Experts of a small language model: a softmax router.
Below are experts of layer 7 (counted from 0) of a mixture-of-experts language model. Rows are named router (the router's row for the expert) and show model dimensions 0-255. Each number is 50 + 15 x the weight over its row's rms, rounded and kept within 0 to 99.
Before each expert's rows: "comes before" lists some tokens at least twice as common just after its tokens as in all text. This comes from a sample of Wikipedia text that the model never trained on. Tokens count by the router's weight.

# expert 69
comes before: "s", "e", "com", "ne", "ra", "act"
router:60 49 30 38 66 69 70 41 52 55 58 48 49 75 47 55 30 68 67 35 44 42 21 52 80 53 21 30 70 71 51 53 62 54 30 58 29 44 64 38 50 64 45 50 54 28 28 15 55 71 79 30 60 56 50 70 30 55 50 64 09 44 60 29 22 37 48 57 60 59 41 53 81 69 52 61 46 60 49 39 47 22 35 48 40 52 51 55 61 38 47 54 46 40 36 55 36 79 61 42 32 61 37 47 54 49 66 28 34 55 52 48 72 36 71 46 34 58 36 45 44 60 56 36 57 54 41 46 86 31 58 28 31 57 39 73 52 65 68 62 53 73 54 41 51 16 26 69 33 51 53 52 64 51 26 49 29 47 39 34 27 74 62 40 25 36 41 41 67 69 53 52 32 30 46 54 59 65 68 57 57 36 40 46 52 66 49 71 40 62 48 50 47 40 47 47 51 89 54 56 14 48 23 55 44 41 65 46 53 18 35 52 32 61 61 81 88 57 55 78 60 42 72 45 53 45 43 44 37 53 53 42 60 45 68 33 53 22 34 41 26 62 37 45 59 47 55 55 43 66 85 24 62 67 80 59

# expert 172
comes before: " |", "ne", "e", "app", "ad", "com"
router:53 31 41 46 67 48 50 51 56 65 52 40 41 43 41 37 28 72 79 44 38 43 41 20 74 69 33 57 44 72 38 62 35 53 27 37 30 31 63 26 21 25 27 44 27 47 39 53 55 69 60 58 36 42 35 50 09 56 45 76 33 69 41 31 58 57 53 43 43 56 55 61 74 78 28 40 55 60 38 23 53 24 38 56 32 61 55 58 70 20 40 61 33 46 23 50 74 59 50 41 42 64 31 43 73 63 68 45 20 77 47 71 57 50 43 57 14 49 31 38 33 55 63 25 62 53 39 47 59 33 54 29 67 47 46 60 25 48 74 58 46 51 38 58 46 13 34 66 44 64 36 63 54 63 44 41 49 54 40 34 40 80 67 63 39 24 66 44 77 56 44 38 48 45 36 50 45 60 45 78 69 39 60 44 59 72 72 82 37 49 41 49 44 69 61 22 48 68 62 52 27 40 54 36 56 50 57 31 63 52 41 64 43 49 82 55 66 66 37 70 18 26 64 60 60 39 51 38 73 61 53 39 68 33 58 47 50 31 27 31 59 59 31 53 62 63 59 45 54 69 54 29 44 51 63 46

# expert 161
comes before: "duc", "port", "l", "fer", "g", "p"
router:65 55 62 36 33 69 49 58 61 45 44 41 29 48 78 29 58 80 49 47 38 66 49 61 47 66 55 58 66 47 55 27 36 32 59 40 68 44 45 45 55 59 70 65 43 51 47 53 79 53 68 62 42 89 71 34 75 88 63 39 47 52 49 36 45 44 48 41 61 64 52 58 57 50 33 48 42 66 71 53 45 35 57 52 14 41 29 46 56 59 58 56 28 71 29 51 63 56 43 42 50 35 29 78 55 83 50 83 40 45 59 61 55 39 37 37 47 49 28 41 72 52 49 45 16 55 22 81 50 41 35 28 47 73 46 77 64 37 77 46 34 31 61 51 33 81 36 41 54 48 47 41 71 62 65 54 31 69 22 57 06 71 37 37 70 46 57 66 53 44 41 36 34 32 54 47 32 68 38 56 67 31 42 49 38 53 69 76 35 70 32 53 42 42 48 62 43 45 25 41 55 64 59 51 59 47 59 24 36 54 38 50 55 71 54 54 59 38 49 54 76 58 56 23 67 60 31 45 72 56 39 57 88 48 70 54 50 57 79 45 68 54 35 29 63 69 53 73 28 38 25 63 43 40 30 69

# expert 142
comes before: "ed", "s", "r", "ing", " of", "er"
router:62 64 71 55 51 56 81 36 38 61 41 54 52 34 18 35 38 40 54 73 25 46 47 36 39 36 36 45 30 66 71 27 31 66 66 47 53 30 72 43 67 33 23 40 79 27 52 25 51 45 20 37 64 71 44 39 52 09 56 62 72 33 53 81 36 61 65 47 49 31 52 49 49 63 73 45 50 48 48 50 56 77 33 52 68 75 46 27 26 74 55 55 55 75 49 62 41 28 23 50 50 51 55 43 58 86 41 40 43 35 52 66 31 44 47 40 60 67 39 74 54 43 59 27 44 42 52 56 75 68 54 31 33 43 71 49 66 50 62 38 55 62 64 54 42 25 46 70 53 54 41 52 54 58 66 53 67 47 36 55 53 41 38 48 69 44 35 59 50 33 58 48 47 33 84 74 53 39 63 72 20 75 32 49 76 45 32 74 46 58 45 46 50 22 69 76 62 40 73 67 60 58 54 42 46 39 56 61 27 74 42 79 45 33 54 58 48 42 52 27 79 55 16 26 62 32 70 61 34 47 66 34 39 79 42 48 46 65 50 46 48 68 51 54 72 61 45 46 65 41 45 33 54 71 46 38

# expert 149
comes before: " ", " a", " not", " be", " re", " been"
router:34 66 51 41 59 68 50 34 47 58 45 69 76 55 69 61 31 59 24 33 37 27 58 34 43 57 57 33 26 66 36 51 54 60 68 46 49 77 52 47 78 43 51 46 64 80 74 33 39 57 74 42 43 36 55 66 22 32 53 33 60 57 11 53 46 50 33 25 69 41 35 55 51 51 59 47 36 56 62 43 29 37 48 41 17 63 71 51 64 76 59 39 40 20 37 43 66 84 32 45 32 40 66 60 22 68 31 53 41 49 38 46 29 70 46 60 23 53 47 49 68 42 28 36 15 60 84 74 52 76 44 58 17 56 37 49 30 36 58 36 45 48 25 51 59 63 42 37 72 63 51 35 26 53 30 57 48 43 28 62 75 36 51 51 52 42 43 48 35 54 42 57 58 65 72 42 40 64 82 87 83 30 53 37 51 58 35 55 56 40 54 56 36 42 62 45 41 58 41 46 48 60 40 50 71 72 50 77 75 37 58 49 59 44 43 56 60 54 36 52 46 54 45 90 45 37 41 42 67 40 71 46 59 48 22 47 25 58 69 63 60 47 21 34 43 74 43 64 35 58 30 61 54 44 61 47

# expert 213
comes before: "ide", "ur", "im", "y", "equ", "ho"
router:62 55 34 53 35 39 40 38 39 72 40 39 55 48 43 61 48 75 22 43 43 38 64 36 62 68 45 50 38 41 16 53 68 71 42 27 33 51 50 33 83 35 75 62 70 49 42 39 32 36 34 63 34 41 49 50 28 65 56 55 24 57 39 64 86 51 32 67 54 72 58 53 33 49 58 46 63 38 57 50 47 36 67 44 34 50 58 38 73 55 33 57 53 54 60 57 43 43 61 66 38 68 45 11 46 28 23 67 71 38 46 33 34 17 67 45 48 55 49 49 44 38 42 65 77 58 38 30 33 61 64 62 44 58 58 43 21 70 40 67 40 51 69 65 32 56 52 35 41 44 42 27 36 76 57 45 46 30 24 55 28 76 37 35 61 80 53 63 69 52 46 72 29 49 51 37 88 82 47 77 75 51 74 48 59 41 55 62 53 37 34 56 57 44 51 44 45 60 18 66 42 51 70 35 38 38 27 49 23 57 46 31 59 59 53 54 43 47 50 69 52 58 25 25 33 17 29 35 46 54 36 46 34 56 35 18 34 30 48 39 66 80 78 54 74 50 53 42 47 61 71 47 47 50 42 57

# expert 215
comes before: "ed", "ation", "ment", "ing", "ate", "ive"
router:32 64 55 63 42 55 47 30 53 56 55 33 45 54 40 70 34 34 69 58 65 82 21 61 45 39 55 53 52 36 50 31 55 47 39 72 41 61 26 45 11 55 65 52 52 71 47 39 30 88 72 32 40 51 38 67 59 53 46 51 54 47 51 13 24 43 31 62 78 38 69 38 42 34 65 44 45 28 60 58 61 34 42 40 68 66 75 43 61 70 43 50 66 42 47 38 57 44 38 75 57 44 60 40 57 54 62 56 40 28 23 61 48 68 56 67 23 58 45 57 61 42 31 41 42 20 52 59 42 30 42 65 81 71 55 71 56 53 63 63 29 64 76 30 63 40 46 71 63 63 57 62 25 35 55 49 45 48 99 26 50 51 47 50 64 15 64 53 63 50 38 55 57 33 44 41 36 44 63 51 49 56 26 55 41 38 54 45 60 63 28 57 62 56 43 41 63 61 56 71 59 55 30 52 60 33 26 84 62 64 81 48 42 23 42 23 73 55 45 69 76 45 19 62 40 26 58 95 66 52 30 62 41 63 47 56 40 46 52 64 47 57 43 57 28 35 63 45 42 47 62 35 57 72 59 35

# expert 237
comes before: "k", "d", "f", "th", "t", "ist"
router:56 49 21 45 53 68 62 58 28 74 52 41 53 34 36 81 43 64 53 43 66 33 62 53 38 04 61 55 62 61 63 60 47 19 58 52 51 48 42 57 45 47 36 61 51 61 52 41 59 50 41 53 61 58 40 21 84 67 47 60 63 65 57 60 56 27 34 49 09 38 03 33 39 63 53 53 81 47 40 60 55 74 39 36 56 52 30 83 17 68 54 48 65 52 36 47 44 40 31 42 50 39 58 50 58 68 56 45 63 40 55 34 77 54 49 36 63 67 62 75 58 34 14 41 37 61 53 43 62 42 41 29 50 43 68 23 50 63 47 57 59 61 78 50 65 49 55 90 27 65 31 20 39 89 34 54 38 81 31 50 26 42 44 60 38 46 32 70 42 45 41 57 26 70 50 51 52 69 65 26 53 53 37 34 29 50 45 46 57 40 77 68 43 56 50 53 43 65 32 55 49 41 45 37 50 42 39 77 47 69 30 63 47 47 45 71 37 35 43 41 44 77 70 73 41 71 45 45 85 29 37 37 58 66 56 49 61 33 49 49 56 28 53 46 50 38 54 43 56 29 65 37 52 37 49 68

# expert 152
comes before: "s", "al", "ct", "ure", "ar", "i"
router:57 40 59 80 66 56 73 51 60 64 46 65 64 63 41 51 44 29 72 49 31 76 55 33 63 44 41 49 43 42 57 50 37 78 50 39 64 37 37 54 24 35 71 66 57 39 39 48 52 49 70 24 50 86 43 50 62 54 61 38 55 37 33 60 54 64 42 60 46 33 67 53 47 29 61 63 13 39 39 61 34 78 42 62 69 69 51 24 73 26 54 39 81 73 46 55 41 62 37 49 43 57 67 38 27 54 71 37 43 54 63 76 08 57 56 69 55 56 54 47 69 36 81 54 46 36 66 48 58 57 77 55 64 46 59 55 62 55 70 64 62 77 76 77 45 50 41 58 75 37 49 37 62 61 43 56 75 47 55 65 66 48 58 47 36 48 42 33 74 27 59 24 37 42 66 55 42 42 53 68 45 68 53 34 80 40 55 41 37 55 52 33 57 26 72 46 63 49 67 45 70 52 22 49 56 51 65 26 42 57 70 23 46 34 30 54 57 40 65 64 38 36 69 41 42 47 63 54 53 82 12 38 25 73 46 73 34 56 58 34 77 31 50 42 49 30 65 31 34 75 57 48 54 69 54 78

# expert 255
comes before: "n", "y", "e", "ish", "el", "ies"
router:27 48 41 45 55 40 72 59 32 50 43 47 36 42 44 16 64 36 66 24 66 70 39 61 26 43 46 35 36 69 61 55 49 45 63 48 28 42 46 59 30 44 67 39 33 59 38 62 69 63 32 48 43 28 57 46 49 70 46 54 73 51 54 55 45 33 28 23 61 48 54 15 48 26 86 60 67 39 59 68 44 50 51 62 43 57 38 44 56 32 76 43 58 83 38 35 22 39 63 19 66 33 70 40 28 42 36 70 52 42 56 57 54 51 55 33 40 58 70 29 39 46 33 55 58 45 82 73 50 59 51 36 55 55 52 34 56 60 55 56 49 54 52 46 44 48 53 47 49 71 48 31 67 17 35 57 40 51 69 33 31 36 54 57 35 46 22 47 48 27 36 28 67 80 35 58 36 56 51 34 30 74 47 36 31 68 58 27 67 50 58 53 34 59 25 47 34 67 60 27 74 52 66 34 67 61 66 63 42 41 36 29 61 33 51 59 52 36 51 64 65 46 47 76 56 38 53 28 75 46 52 43 83 40 73 40 41 26 39 44 66 35 48 51 17 47 59 29 60 11 20 74 30 46 54 85

# expert 230
comes before: " York", "s", "ar", "z", "her", "ary"
router:50 61 72 41 80 47 59 41 80 42 63 41 56 54 33 72 35 21 35 66 66 74 61 47 53 32 48 39 61 51 58 72 66 46 32 54 62 48 51 55 57 48 61 51 63 50 44 59 40 49 49 48 70 72 35 47 38 61 65 73 65 29 43 54 41 62 50 59 32 36 74 63 64 50 42 61 09 41 21 28 52 52 73 54 38 39 36 38 46 86 26 39 77 37 55 24 45 40 43 38 62 46 44 44 60 56 44 20 68 17 64 73 57 56 47 51 50 44 63 36 53 71 33 51 42 28 68 53 59 66 45 27 45 53 63 55 45 35 33 62 50 65 54 58 62 60 52 55 68 34 68 61 42 51 45 53 68 31 55 51 99 76 41 61 56 54 61 53 47 43 50 29 48 78 75 65 40 44 76 19 21 71 39 40 39 59 60 57 53 61 59 47 74 28 42 38 42 77 75 58 72 51 17 62 66 31 62 46 35 46 64 60 52 16 60 41 24 36 62 68 32 40 68 35 62 40 53 58 72 51 47 38 44 78 54 51 49 33 31 50 32 25 77 38 46 45 47 89 31 34 58 52 59 44 44 55

# expert 117
comes before: "s", "p", "mi", "us", "th", "pt"
router:35 65 22 39 72 53 23 74 36 43 43 53 64 48 64 58 39 49 81 67 42 54 41 60 32 71 46 59 75 42 50 38 54 29 33 39 58 29 44 31 52 58 47 56 38 24 60 48 70 40 39 52 39 59 70 31 62 87 64 35 20 55 58 67 35 48 43 78 45 65 32 49 45 66 11 41 43 28 43 50 50 50 52 59 80 29 37 45 41 64 44 49 54 55 54 35 73 57 58 50 57 23 41 74 75 34 51 51 28 67 32 50 60 25 51 67 73 39 39 45 26 40 63 66 54 30 42 43 56 39 47 73 33 35 48 58 42 25 72 78 42 37 68 60 29 38 40 57 54 33 48 41 58 11 42 32 35 28 30 77 28 32 85 63 26 42 49 49 67 52 43 53 40 46 57 45 68 47 41 47 38 56 30 56 65 35 44 47 54 31 41 54 55 56 64 29 75 42 37 28 61 62 79 47 54 51 57 32 76 54 57 55 80 89 47 35 56 47 65 29 41 49 60 34 72 68 40 40 42 51 48 52 15 44 57 66 34 78 49 53 22 32 25 59 42 51 44 42 38 51 56 72 37 60 57 65

# expert 223
comes before: "ity", "al", "ities", "il", "ing", "ation"
router:60 39 38 63 36 72 38 62 66 38 23 33 44 27 55 40 61 49 76 58 50 28 35 33 69 39 43 44 51 51 52 27 47 26 45 30 51 11 32 39 55 83 48 59 68 60 43 64 51 58 40 42 44 48 43 74 38 48 43 53 34 51 50 54 41 73 39 65 43 47 65 44 45 32 54 59 81 34 22 63 53 46 32 22 58 44 39 48 42 54 51 53 62 61 53 40 22 44 39 66 07 26 61 36 69 71 78 48 52 40 44 42 73 63 50 64 42 57 45 52 62 45 31 46 69 25 83 34 54 49 64 32 84 41 49 50 36 58 18 66 53 64 54 60 41 91 42 28 70 54 53 47 64 39 26 58 22 62 72 44 25 82 58 73 54 60 35 47 42 57 33 28 54 50 42 60 42 45 54 70 30 62 49 41 45 47 72 32 53 56 40 56 56 70 45 43 40 41 57 60 53 39 45 52 54 72 42 51 64 40 61 41 26 20 37 39 58 53 34 64 83 54 89 56 64 40 34 45 41 62 57 47 73 59 53 34 60 38 51 73 54 28 37 65 52 52 73 39 86 41 37 80 25 34 29 44

# expert 165
comes before: "g", "ci", "ved", "y", "ron", "al"
router:52 57 46 58 48 51 50 64 28 56 57 41 55 35 40 57 49 73 45 90 70 52 62 43 50 30 74 48 70 68 54 58 54 29 57 43 83 86 60 55 57 24 54 60 65 60 73 48 54 32 67 50 60 49 56 62 69 41 65 55 63 43 79 45 67 72 63 63 69 55 46 69 57 54 59 43 36 36 53 52 63 51 44 37 62 63 46 59 30 60 43 42 50 87 49 65 37 41 66 61 37 30 48 24 38 45 58 35 39 41 44 28 50 48 25 55 30 66 42 58 37 56 57 43 40 83 75 51 44 60 33 38 48 44 45 35 70 24 37 44 65 51 52 39 54 56 68 65 29 60 86 58 58 47 66 59 39 37 46 86 49 24 69 47 57 65 25 58 21 38 88 53 76 62 44 47 48 56 46 15 66 54 39 65 49 53 63 47 29 53 61 60 48 56 84 53 50 62 27 56 22 39 41 57 46 54 78 32 54 39 58 25 50 50 51 78 60 63 78 35 43 58 81 71 68 53 63 44 76 31 47 23 50 47 75 37 62 43 26 47 58 55 49 34 59 40 43 47 47 38 51 02 29 68 76 39

# expert 132
comes before: "la", "on", "it", "or", "ro", "and"
router:65 27 65 49 26 47 54 33 69 25 29 40 50 51 52 64 48 60 50 70 43 59 42 36 35 71 67 67 44 38 61 64 42 46 24 62 44 29 40 56 24 54 53 39 23 36 29 46 46 70 57 72 35 65 41 42 27 57 55 58 45 45 62 44 30 32 40 40 67 54 69 46 55 50 65 47 56 55 54 51 75 33 46 33 66 53 81 25 82 89 37 53 64 42 51 40 47 68 64 58 38 55 27 43 43 58 56 79 36 45 37 46 30 60 61 25 78 37 51 44 45 54 56 32 63 58 62 48 32 80 52 49 47 63 31 30 58 29 56 75 57 32 72 57 46 64 26 65 58 34 36 29 52 27 47 48 40 37 29 56 89 52 51 46 52 55 14 53 99 39 35 52 71 59 40 57 60 61 32 78 45 44 34 72 65 83 73 26 72 80 44 36 65 47 46 43 41 59 59 50 73 50 70 27 75 23 33 77 59 71 55 45 35 51 36 60 63 27 49 57 56 38 40 51 61 64 50 33 47 48 46 49 50 88 50 46 29 68 63 38 64 54 63 54 38 50 57 54 60 43 58 53 56 48 50 58

# expert 155
comes before: "n", "d", "g", "dge", "t", "ce"
router:61 68 44 35 46 52 21 62 52 56 53 47 57 44 49 57 32 49 71 57 34 34 68 32 61 58 51 69 70 51 35 52 33 51 44 48 66 59 29 32 79 53 43 48 46 61 55 55 61 63 51 45 43 45 69 31 35 63 46 34 54 77 63 51 50 65 40 30 88 77 72 73 60 57 50 51 63 60 69 55 72 68 58 49 82 61 50 53 46 73 43 49 73 92 57 69 68 30 19 54 53 45 40 46 47 22 46 34 42 76 22 37 16 29 51 45 49 48 41 32 50 41 66 45 83 68 66 55 38 29 48 53 21 55 36 51 64 75 35 59 61 21 73 59 25 70 49 72 51 33 49 20 59 50 62 33 34 38 62 62 65 45 58 69 70 63 65 46 43 43 57 59 51 62 61 26 61 21 46 46 41 64 61 58 75 49 34 69 50 37 51 71 41 54 65 32 25 56 27 51 58 72 71 62 53 48 72 52 51 63 59 42 51 53 32 51 75 57 63 58 62 51 71 27 48 56 58 80 57 60 31 70 67 41 52 61 27 76 55 62 53 35 28 51 56 52 68 40 43 51 47 11 44 38 25 21

# expert 208
comes before: " ", "\n", "ad", "app", "com", "act"
router:72 42 30 46 65 27 50 56 52 54 25 55 21 61 23 41 33 61 41 54 65 55 48 37 76 53 51 30 47 68 82 75 54 28 57 40 19 45 61 37 31 54 44 73 51 43 31 45 50 48 74 36 37 46 43 59 35 56 42 36 29 50 48 41 26 34 39 77 84 60 41 81 83 54 50 74 63 46 63 63 55 28 46 34 45 82 23 48 56 41 48 45 31 24 51 55 34 68 54 51 72 23 34 62 28 57 51 34 60 27 51 62 73 77 57 41 41 37 53 57 51 53 73 34 43 48 57 58 48 35 66 43 59 60 50 52 43 60 81 66 53 59 48 39 60 34 30 20 33 40 37 40 44 25 24 76 38 56 58 51 55 87 62 60 49 28 62 57 24 57 32 63 32 27 49 52 52 59 48 61 63 61 56 72 51 51 58 75 57 28 64 53 41 54 47 53 49 64 36 68 26 38 33 31 14 43 34 52 57 64 28 35 35 51 47 80 59 44 48 59 33 57 48 57 55 69 51 66 46 54 46 44 57 45 58 13 47 31 55 30 38 58 47 34 62 36 37 72 82 41 69 34 76 57 62 62

# expert 253
comes before: "rect", "et", "e", "s", "ch", "re"
router:58 60 65 70 60 63 35 57 63 48 50 58 17 58 57 37 45 30 62 68 56 58 54 52 71 55 44 65 58 46 61 48 20 36 43 34 74 59 31 56 42 49 43 62 43 33 30 43 47 25 33 50 47 27 83 21 70 53 38 36 32 89 47 48 78 60 29 30 62 55 60 47 61 58 36 62 49 47 27 55 67 33 49 49 54 39 21 38 37 41 65 37 22 62 43 49 21 65 54 51 25 61 35 31 22 67 37 51 54 69 75 59 27 57 54 78 86 31 52 50 27 75 57 51 58 57 47 67 44 43 42 72 22 49 51 13 82 61 46 63 22 42 64 48 36 48 56 54 30 55 61 38 50 53 39 29 45 46 24 38 21 38 39 42 53 61 38 47 86 41 73 64 28 65 29 53 50 47 35 12 58 48 33 74 71 66 43 24 45 74 63 54 33 39 43 33 40 56 32 52 51 44 40 41 43 63 67 26 42 43 41 53 60 57 49 57 64 64 47 52 64 62 68 58 51 57 56 55 53 38 45 46 49 24 51 24 42 45 35 31 46 21 46 47 57 51 41 51 55 44 79 13 53 72 52 38

# expert 154
comes before: " the", " a", " ", " be", " his", " re"
router:50 44 45 51 58 51 39 49 39 50 36 60 77 41 66 44 59 55 21 68 29 39 47 59 59 39 70 25 53 44 34 54 51 76 40 56 60 42 86 40 56 29 56 58 68 47 63 49 32 52 62 61 20 47 40 44 49 44 49 39 43 51 53 44 59 22 50 28 66 53 28 55 50 57 51 74 26 67 38 56 53 46 34 23 53 52 49 40 64 60 52 48 39 31 23 66 40 80 41 24 38 30 69 47 55 45 56 71 53 47 59 14 32 45 38 58 56 49 61 78 77 54 57 52 45 38 45 63 62 34 34 53 56 45 51 37 29 35 89 40 57 46 25 43 53 55 33 73 54 64 44 39 51 33 20 59 33 67 70 45 68 78 52 33 40 51 44 58 67 20 51 75 63 36 27 61 80 25 35 73 60 63 76 40 53 54 53 54 33 50 55 45 30 55 11 49 49 37 55 47 48 53 51 47 40 15 23 38 73 31 47 32 43 52 56 25 28 59 61 62 53 43 07 36 72 50 62 40 24 47 43 55 35 28 81 54 66 31 31 51 77 56 67 50 46 36 46 25 38 65 50 26 27 33 72 62

# expert 114
comes before: ",", " of", ".", " and", " in", "ion"
router:39 48 37 74 41 34 41 48 65 44 78 34 34 38 49 68 58 57 32 11 46 26 39 55 58 42 42 48 48 92 40 44 64 79 71 41 36 49 44 42 20 50 72 45 63 41 65 36 30 57 27 43 54 50 46 70 46 60 66 72 51 51 35 63 54 56 49 70 55 62 31 31 26 41 55 52 46 41 80 51 42 56 45 44 38 33 59 58 72 30 64 46 55 49 38 47 34 27 72 59 48 55 55 39 29 38 43 54 70 30 42 49 54 67 74 32 38 61 46 43 37 36 42 81 40 42 70 63 53 87 37 56 35 49 56 43 33 59 27 65 33 74 54 48 42 81 58 34 35 74 82 49 43 51 47 66 60 46 91 45 35 55 31 41 65 54 53 56 68 49 34 48 27 40 77 43 30 64 66 78 66 47 57 28 45 57 49 46 48 40 28 56 66 51 21 43 47 69 37 41 48 35 60 23 34 49 43 57 29 58 56 28 61 32 34 45 56 73 54 65 78 71 47 54 36 19 51 37 43 36 23 42 55 68 43 21 40 28 57 69 34 82 82 43 63 53 51 35 46 41 47 70 45 67 62 66

# expert 156
comes before: " the", " ", " a", "cc", " an", " his"
router:53 55 37 44 47 42 55 52 67 32 36 87 59 36 53 50 40 57 34 50 25 56 27 64 67 53 67 22 59 47 55 54 44 65 32 63 71 46 68 54 46 58 51 55 68 48 58 38 42 23 76 41 32 45 28 46 69 35 72 47 48 66 53 59 25 25 50 37 50 94 21 54 34 58 58 67 30 69 48 42 42 53 46 23 54 57 50 44 41 52 70 50 57 29 52 60 47 72 40 64 39 38 59 61 75 57 62 57 65 49 51 35 53 53 40 59 34 40 66 68 73 42 40 48 35 43 30 59 72 38 06 39 52 49 48 53 39 29 87 52 54 84 18 30 53 60 39 52 42 47 56 47 47 25 36 73 39 32 39 48 57 77 40 40 51 47 44 57 54 69 43 72 74 43 29 22 67 49 27 68 72 56 73 58 42 52 39 63 51 35 71 42 23 73 18 55 70 54 76 49 47 47 62 28 28 22 29 69 78 32 46 49 40 36 61 07 47 54 59 33 33 53 18 21 41 56 61 44 35 45 52 37 41 44 67 58 56 32 28 61 69 63 51 40 41 53 62 53 49 41 70 49 55 35 54 65

# expert 201
comes before: "s", "ite", "ition", "od", "er", "p"
router:60 62 51 53 55 28 33 67 49 50 58 42 52 27 50 66 48 56 39 63 58 49 63 63 55 55 74 63 32 62 38 54 37 59 43 38 48 53 18 31 26 48 47 73 45 52 58 40 34 46 33 54 33 56 33 48 25 65 90 75 41 51 15 50 62 36 57 70 40 51 43 34 71 57 54 68 59 49 41 58 20 34 59 51 45 57 43 66 35 14 44 40 40 61 31 44 30 21 49 43 56 67 34 18 37 61 19 65 42 56 56 46 31 31 71 28 32 60 71 59 52 55 43 59 60 17 41 44 62 67 54 56 21 59 61 43 46 44 48 53 45 45 63 73 28 63 71 54 77 63 49 54 57 60 67 36 68 26 31 48 76 57 38 62 63 44 40 52 45 50 73 88 27 54 63 29 54 70 51 56 73 59 61 33 18 63 49 66 57 45 26 54 49 75 57 39 47 50 35 44 71 40 50 48 40 34 42 43 41 46 48 40 64 70 41 39 29 43 82 60 33 72 74 52 44 44 57 44 37 45 27 38 19 75 52 23 42 51 52 48 57 78 83 63 59 64 21 50 59 58 45 65 53 48 04 62

# expert 133
comes before: " of", "s", ".", ",", " in", " and"
router:41 26 28 62 33 46 64 69 57 34 45 31 48 33 39 60 35 45 25 43 54 19 63 24 63 48 23 75 42 50 49 56 47 62 43 50 55 64 65 60 66 50 55 42 49 21 28 26 65 47 57 35 34 61 39 44 49 63 32 33 83 39 54 64 33 63 50 48 28 35 52 48 20 50 75 44 51 40 41 52 70 80 33 30 69 78 60 52 49 44 39 36 65 63 41 46 51 60 38 50 65 58 43 59 62 46 40 49 51 44 64 64 45 26 28 46 62 63 35 24 37 44 66 61 57 57 71 79 40 53 44 55 40 23 38 15 58 72 60 23 29 82 70 64 61 19 52 74 68 62 61 56 49 72 59 64 43 42 65 62 34 35 43 19 60 45 47 66 99 56 45 41 62 57 55 81 65 55 65 84 22 44 27 50 72 43 33 46 49 53 72 60 54 54 28 55 22 55 68 57 74 43 41 30 65 40 48 50 56 50 51 29 47 50 51 48 35 37 78 67 50 46 44 57 58 47 34 37 65 39 61 64 30 56 57 47 73 49 58 54 76 69 54 76 62 52 41 31 34 56 28 41 37 77 51 37

# expert 105
comes before: "a", "s", "ian", "t", "ate", "an"
router:36 46 43 51 48 64 69 56 32 58 41 62 47 41 48 56 46 37 66 55 72 62 48 61 51 50 30 38 30 56 50 56 77 26 63 45 43 39 50 56 37 64 61 54 59 67 48 32 67 57 56 22 37 78 58 59 81 21 68 45 69 30 63 57 29 32 52 56 71 76 46 44 28 54 77 33 59 34 46 47 43 15 48 58 30 55 43 29 48 29 57 51 60 75 25 36 58 38 41 49 66 34 62 52 32 70 81 36 57 38 26 46 78 67 33 53 49 31 79 44 80 54 64 39 58 44 64 58 57 65 37 61 72 71 49 51 70 56 58 34 53 60 45 53 65 61 35 47 33 63 65 56 52 75 55 76 69 64 56 53 13 48 75 55 56 59 44 65 28 60 74 55 58 61 64 34 31 48 44 30 54 51 56 47 62 42 63 71 48 72 67 68 52 49 44 54 77 41 56 42 59 63 47 60 42 19 66 70 33 44 46 65 38 22 61 26 59 42 45 08 64 34 59 40 56 41 67 68 64 58 53 39 99 62 60 74 25 44 42 63 56 27 77 57 38 28 52 52 56 26 43 45 42 65 74 41

# expert 74
comes before: "n", " ", "th", " be", "ig", "r"
router:59 29 29 70 35 67 50 51 27 52 41 79 31 56 64 38 21 22 43 54 24 23 70 49 20 66 56 36 48 52 83 78 54 37 52 45 57 63 40 53 60 37 27 34 66 68 47 43 53 42 75 76 70 49 36 51 51 29 63 53 53 68 68 47 25 73 38 35 28 43 55 47 67 50 60 50 39 37 54 47 38 22 49 40 50 50 55 77 45 49 80 35 63 54 39 30 59 66 49 59 48 25 48 42 26 73 50 44 39 52 46 60 38 31 18 44 51 15 57 70 57 70 34 52 30 95 59 39 25 52 59 53 41 54 53 34 41 53 52 42 57 46 52 28 57 69 48 41 59 42 71 38 38 69 63 66 71 60 52 53 61 43 46 54 67 72 51 72 51 34 68 37 64 58 65 62 44 53 54 35 73 85 33 67 48 47 42 54 55 38 44 64 13 65 51 49 56 41 39 36 60 87 49 68 72 33 54 55 72 67 57 44 55 55 38 68 47 52 50 77 51 66 85 68 21 40 72 39 45 74 54 57 38 37 44 45 37 57 41 41 56 53 48 35 84 84 61 54 54 31 61 67 39 62 59 48

# expert 89
comes before: " of", " was", "'", ".", ",", " were"
router:42 57 60 39 39 31 51 87 79 76 39 32 73 42 66 83 58 75 40 15 71 38 43 41 66 50 63 39 55 77 47 33 77 46 39 40 62 58 37 71 67 64 44 28 52 76 59 49 73 30 42 48 79 49 43 68 48 39 19 61 84 62 34 41 43 68 78 49 48 37 51 61 10 39 58 43 37 42 52 46 44 61 53 55 64 72 61 68 69 43 38 49 40 57 43 47 85 44 49 49 72 66 54 49 54 28 48 29 39 54 51 80 56 52 46 56 39 50 37 56 73 50 48 80 48 68 36 74 33 54 69 47 41 69 47 51 11 41 78 29 29 50 33 52 67 63 48 52 63 55 74 55 30 47 49 43 61 45 82 51 44 37 33 68 40 57 77 55 43 75 30 43 42 54 68 48 36 53 68 65 56 41 73 63 53 59 32 45 57 62 48 35 36 55 51 65 46 71 53 57 65 47 48 42 70 61 38 47 81 50 23 59 94 53 32 59 51 62 49 58 55 68 46 71 36 54 51 53 33 63 53 61 65 65 42 72 35 45 67 71 34 59 69 61 38 48 35 15 56 48 52 57 51 58 60 33